Below are experts of layer 8 (counted from 0) of a mixture-of-experts language model. Rows are named router (the router's row for the expert), gate (a neuron's input weights, with its number), up (a neuron's input weights, with its number), down (a neuron's output weights, with its number) and show model dimensions 128-191. Each number is 500 + 50 x the weight over its row's rms, rounded and kept within 0 to 999. Numbers have three digits each.
After each expert's rows: "comes after" lists some tokens at least twice as common just before its tokens as in all text. This comes from a sample of Wikipedia text that the model never trained on. Tokens count by the router's weight.

# expert 3
router:496486543633465461631453436609536579499465535502416463508506457507538424554513523504627521582521473448495475538503626497551471505532523535451481508488505488508482545560586510488455479491470490
gate0:479516483559559420505608595483601592431533493518487521562512525532572493449508391505495465450506521458562547600420474476484533489508542478418378499461498461510510646521485502438487503509470544
up0:493516422519440441481517444478509476425503492490447460481484610433487465488590489542456484414485454496536554525454475530468528523584481485477584435442516400538422545552460487507573437440438539
down0:473417537504458505435511549474478365434522593473543543497458575595587467535466496543474482439547566478442536433383424477491464535482508497473467536495529480478501504471489479401488575426485516
gate1:528434514558485518495541638509520458548535427456492467483419445489475482487500486569393546559544525524441451472567512460525458503564541470422446513513570439516539433543448544524473512375500432
up1:541607470481516477474519493538431608469494581523630497471538529554569489481540498522518560518491503498455472471506532396531505523505460505521491531519488532511568491537427468558575498492535448
down1:533450396607605480466545482449556495488420560540429397498427504463562464563539496545498499505483511491491538407433491513479549492509453482494372523424563458487438489546519537448488460416525470
gate2:445557410475528499522493553522468482470455466535470497544529501462475483481462508374472446541484570459521566548541445406495523561410572545449487523451557491462555519592512478506516498514564503
up2:470446472528491471537487538540402534551486462563445511520462488500474489480419459395479416618547555524523549561507432363507470572461488541466485532445475509519549561632472474416464479525482535
down2:579460514423414491403596546505581460490561500539489568500465510518511626505537402415466487561568466523481526556415485481529465493549405480425504557548498447488489441465434491581565494484465489
gate3:464530411535568450447531452484386546541397551493510447537579452484537492585551459511457544455512558542452522567397577464563580452473481511480469502542431460511515530555559468526498520561450549
up3:495463517509497477578553539464569580436518474537506536478548550490465475586515436493529428553514483499440568465475408539417491528575516482489435499450503538552523491531550425548469481561403538
down3:483526469519492468450441447440448545494526491474474530462409498490489623500496506487565540617474549534512524548558573452536542512575450552513482521513456529394479449489404424495462559475468529
comes after: "–", "1", "2", " (", " / (", " (aged "

# expert 12
router:518584517520517477644337484461535442419495490440589520576455534530550426503454425514568546513471520520589536465477523517465543438481539502401589460589503544591550527506517480599424529479477501
gate0:529465484467583435567419477603520494509478429519517497545504422549492520526482480518543538442525496583510549543438526467529471446527455484437567568578575432459474451503534453506601595577468463
up0:499532547450427410559414457554503509500464469518555569517505488525543544559585610492536475535470466494493464513436593536475476480486527480435564484446594434521499429450505538556483490541453482
down0:526487493308476425358472510499427414506504483562450569439539547432434558463550445576513478547552486507451505581457551474590476494595496570532480472389557497501476560462539548484511494505584524
gate1:566491489529432487501526541462522500497397575462441530593462452539557528494517514445555504504455508482530540416467525590501535534437561488520482501453442423526572569482564512535578550466429422
up1:473497526488511546508474535559541513524548356581529458432530558497394554540480555518447550557619433465490544572548494485569468498541458448432485424535516550515485418525461534491511485622566566
down1:579515586522427539567488450487445528490580412502555371489463467585420514527483544512470458496489550515563582504553558563412595560423517482472432493487520496555509532340488509412544506492397413
gate2:537473538570511529441498457505460518459531479508558522554584527411469483448470488494566556543486485613546534520534539526515527486503639515551402537513539435487474462473439453492472459418635464
up2:507503504452540481551517478541574488497565506514455508465530501502516511579648610466484509438505538403516549513438435462599492477520502521503559463431461570424496513521581487532477545599414528
down2:479545506416617431482525461502488476440459448473490511417510361522546522496472469443578467538524512560498569445527417500511564523520512498575469563477403548418532505524432438492452471582517414
gate3:464622512443494567535514439530563422404520452458469498409439541563501441519502541567435409528532455471508590453556554547494572499497491508549569486509504520530518475562552507544517521521407516
up3:491392540494484563448530576446533408565501464476504419517505636533493487493509499466460503454387494468525542559433469426498457557505566508461384499440478514469510547539508592501422466583579581
down3:563494527545552557491509448417567459501492539478490494501531465441568472539587520573527459597584561531514593541506499465469555533498522507442514455586524554420561524445493422442541489399463394
comes after: ")", " |", "\n", " |  |", ";", "==See also=="

# expert 14
router:412448499572508484640538509593554429452432464520479458527432510412526483594403488448512378453513477493512533514506492591452501472551552519484485512414538468510510509521524457501540582453438515
gate0:632556434497546484497494488581551442525457561512486543566462570510512485609523460487589437451441483486496581511453575479420526540500568478587487467474427488509516442514551484422484512426520488
up0:474566486491497394534498522530630481512519464474493492469517494508488524460544500511529522511500557607503466420544479524536482452547524542415447476555486501485486505472436526580507526371445470
down0:425402506505507408434548492435514485501525452535465519576478487450485483516530466316512511486498417564486537586485480508423392427443514516457503477612585527537551441536478576555457445498433529
gate1:554519505533522532591458439569423395543448516440630507511557468604539479564407526520491465505488445416525487462480598463527396499524516574545575448532603460588450483572488514506521547484430546
up1:471529496481405517468517519466599579493540487596443430428328463492494561452535482445542502508596540546500569473513493547553553559495473478475472480509496422422476489480519533522476506496537440
down1:376496494570452490512476507555507467472548469481497391495465479456457438567394581442401520521420491470431481463436519553532507523545486505425513538423500471571448582562534418472533486426375422
gate2:507480470527591459462402510433648564432398463437353560536506483480502447550533539501535536491528466625475508473409471589456511493504468534505552543507500471509454421445487454531532593420429445
up2:506411490462446440486435499495506527455478437518410515498455612469423403492533509504517584478509530535521547566495524554493465551431542552389507502524561485425480481513479467383528465494514526
down2:526622517479557477429538504545389502429516438496525532454476533432537465475470542499524530531475579461533490536522579507613455508501476520452550495597526464467554398396477510519438440566502527
gate3:462508594507447513493514492488581556512490515624509492428533577412470480473449565460518482478396445410426459471508370479574470504545525541504514459505501504516535463523548475478558585444570449
up3:448519526514459461486528475583541597451471515558543591519486515537470497540507507504496482511503447415492501489556411535507451517533541467571488575499466409475483511477499453495515618429473521
down3:416430471458416553548538538575541428537438516473558497486548548584494437446559506587526600519497581426609470508528534462501527492498438440529475507507513541478486464609514508468470436515482505
comes after: " ", " | ", "\n\n", "; ", "| ", "–"

# expert 31
router:459409545542499541564492548537478502471532576511487474543499577525512442661495464449583514625541370467589437558438563485484467511490426563469492459488513476517506461529561553559427552420444491
gate0:492581533482465514496470464554511490484389527479489381530455514523523456465525556472581569648549462554478533440482507556566508516513447527585538387455533526482485591574505551503461530500512558
up0:499504426577468429507599493546595500556480426495632583491496514542435486437561504529512465580505496476406480524576491441644412521488534486505524450421461496528534543443529422471583483545464645
down0:464522574437417563466550533553431515482514491441549524429475500554495437537477481491464479497475558506496558433534505582591410528509434517443535507536471554597506611508560511437552543525532518
gate1:588538528547460484552470486547470504502536529569474470389543405562531551535543499377502541477501509565523506566510428583458508533577515508478446573508470503495507475542525529464457570550462573
up1:582560583559501573506525491546443491464562547508501487384516430540445552528600493424454542425525534486514444541535368500382569497489439578531496433514491458470488446561518535523549466566442541
down1:576566536441485471514440530514460463485410600599493600490408521463521470501525495422521526513447511565392550552476514519541451440650572539496513528430484481488477572470590513444542511518572461
gate2:555475509463472479628397506571565492575545425555607579528594448535531514486517570535602518445526567528497496543481498470513417600499513543513544460423423544471514492519528489618552515448478447
up2:472403540455459530547428510484502520462487397541610588559628491550512530525593546534542475452553443434489513554524502440500439567479432485410488512471450575517542507510431527541495539439571528
down2:464528499551484450562466486438433484496411583480521479599558472515553490437494573545486510456435544530605536523556461456550552430508561581551526604416492552527480480445527479507554494498513506
gate3:458454610478470491488425421472524509455526556605444536486484517497549446555557522527569604577551522450509564490529496442410459462515501467558593473440528471475536451524494519437421593478488483
up3:527585457497502506525479545507484536510382544420426531431503558445507562498534551441493442492574513528410368544494510513489502532494544481529572372485521564409479558532451581522473401500593486
down3:533495550579503478524498461466563503462527516473463542446401508389511453503510512497405557560436465562480553445568569509538575554530419586528434505605603454531484399452497451548493489487467467
comes after: "\n", "1", "2", "′", "-", "″N "

# expert 26
router:463537524542555566602531443579480470405580455508485493542421466440538478617441559446565533518540594408537509549398512546432516543492491500452545472445527581534551566465530477544478471456555519
gate0:438450507500459477589546498489487511479493490467542596433501479445465466518398579484476385490570493492510549591509475509565580492494469480513422487484581473440536557507542480610591419474510478
up0:495443576535511514597501463506471450441485550416521472503427460415454502531397572572497475488544476448496440580560473524488565454491499546441427572470458471500425521495454424520527518545485558
down0:534508547487484427394500529440534406533533499520430510526483506532517476435492460417613480515440546477545538515503546501557464528507451578535446510463503512510513518433501413465465475544596507
gate1:548522567533535532566535437530410426462435588556455464536536489573400408551518503407560455431447523527542479534455385530487483436501468474469585497542397419526407417512550533524447469470532525
up1:563545590475553522540506415522426448482469593550522528525553444551455389563503460510527496509577548412483490536625333557521567466449503528448506496444461499463503432513534453505405445453538556
down1:499578512559616471597427391491497474477455527497449479477513594476537446512505436492535507619484498430481521480522463509568478484514522504481483388483573588544468447503416526479509508529549490
gate2:554458452497527488571553418613597457561509535509607488533585495465457458424528505520472387479512568509545648439509494480494470511551562514407474606504390513475518417428545489548511412512498536
up2:492398500458489541487508561457529475504531594484477443500539545426550483419494487483606423397501507536524508396497506460572509433481443502604517520501506514470431539515488546499484453558488586
down2:465506502561528472510605519480542541484543423501485523567448496445526516446550434453498499527489417527467463450481510471554489426493541489468524486498509550520346537521539534525432464518587520
gate3:531487498568522571522432482559505566536523369501569510518500504453538435534449555622377562581493478467482455467514487504480533554473499416437491563536541609583511546557423494547455536520530587
up3:469483492497481493450409476475463531435502442456472524432476492534585480440547593628547511544473482554522465479503409472467565497506460573451415521557417426438433517475423531534524513442475538
down3:540539486490433516420440460479468530524493406475560474456483482406407422559514510556383527476538486477463459581552582430403583578458485573553442455547528486463466530516528488569510424589524417
comes after: " |", "\n", " |  |", ") |", " |  |  |", "% |"

# expert 18
router:422534550580562512610463511566544406445531556498450578529357541499446426589401488429431501510493507507566582537495552564547562522545510478471537515513517462516467406431622360468477529505459458
gate0:531509542482464371570475511388585461479450562516450556475504500550497398459494518520461549460490549584518564534487529549433551476508509477500496494580560570582476592538485505560420545439516464
up0:587501407422506483488526586427460577529438520490418481504478531454579550593603519459476445539484510499577536435497516544535474531478501471506529572472440510384468465441572563432548476574359491
down0:568496558510521477501458529466515498499476534612453405525527489583476481500429521459546461526459477468454580572527488472543498528534510573395504534462552550373470553534490469490515535461598504
gate1:555494503491536415525462564441473538469498494496412569600522529509438445542462542419453510442561503452470522552472432533539528532513526405443543532516413440496590484483578539471485527513419450
up1:517511528513525507576445429549598449550505523566505493420556337496552545524479521578466578491573467521526529553516641574566499453520445453427586489456475492556493445523577540471505582494432514
down1:535548461457452473509427519552509468455539490412429425524528472526481404515414484483499482472472432454512489501534413467519458484516448493467470610562494531408502460479496545516453463451555466
gate2:436512456461435612525541610514418545452443560503547564444484505444493490577524566531518540511445500571474520516506419548415568536564531541491509522479567500461537584521468482572484490483502510
up2:519502504403437562548576571490451513500397520490500561442540430484508539592510506484549491538442470517452374560549517510438545546548453517393520542495537490511544490450419470645508543645513537
down2:531418489494479511431452453467545473453438537439490583472506419493497505478530491563497471478568488468541429463467492515496444445432517529512558517431346491482518532541518500524554518524512550
gate3:400491418506548560490535499475447485538473474409457414566532505477488585558545471572504397504477478491586583463400493480441437497473461504466440525506408436508544479515589505566480482504579598
up3:473564387506585585518507499531436566501513539474449458574497408521549523589526444568492464495492419469519511493467554506494450508493458480456451471466454447499550487492591522578543352528428470
down3:528580428470569562554531462515480549473510529449494584564530433546429553611527560502429542508393536510506494515473575389443543519514458483513478504390552561484468391508501416546412458576542533
comes after: ".", " =", "1", "==", " (", " =="

# expert 8
router:487524469514520470547436445608508528484528443520459524531435477527560452552419489469567508546474505518564553504514576538420454528578515512450538459491509506560525582509571497470439586459395401
gate0:539574532480428508487416454567454487526476517541487497492495474536485520450368488433584490506494500497533416504506439509477492553568575480479464431564451528467531544437464486618572543473495486
up0:495485452482510462535445513568580469425549501536548532536526467479509506540552490492550474510501524492469495443570474541558513405424468606514506484491485417556484347556538512520471553494494543
down0:487431478409578405687469529407525505456421478477433541575532563423408433611508588513492551541489490563427548463397582474549485554497469542538510498516410446520475505471561510468450459468485494
gate1:546544648533424477512507388513433529531580492475571518591435488339469516550527469549543547596495463428496391490463556598487460512560481500530466499475426497518410583483496481503509478501529557
up1:410480531474548539505529507560579508449472525507478453461600496557552515439509432506442489506504537509488588548524451542500459551532450401472547511538590525614551491438614424539445420534489489
down1:540534484422494410415502464464486504448530454553479341621547518520531552480499565555503496542573498577462513476470537571516427564554461458409494494488468477496587471556450420537531484466488543
gate2:502487479462532530529415524553471522480584553545481500505493459578487459448561501489568514444438582451466591481532542499487410592515558513459563572534541528498538475506481535497445470540516469
up2:501472532502568430496437509557415522499561429525550523438484505491446562519447448541447538452437540517470626471478495555512481495487537549426463535453585520623647424483504469511487524522522464
down2:441512558571507557430489553455488525442460501397494489545532490424464536553584539587513426477483539478503499544550472450460528540570444479572510545563556460483400518480508485556597364580515506
gate3:516522482543579452491570552447509390538537540482495555455525490546449507520435505526498427634520470561491515484530453540515450595439556539446527512463502553448515573513549498422506423517531510
up3:505491512505501435426557499442461501513523478565398549562510586414444428470500381485458533508511528462511418513469544489536530497509510511546538415550478596567580521547435551436483473492490529
down3:513525430613434522539404566507482562594516534429530497597602456497490462543472550542468496468514545432432523473486555474574489534394543405474432557583515551508475503511550395496425538475577444
comes after: ".", "\n\n", "\n", "s.", ").", "\"."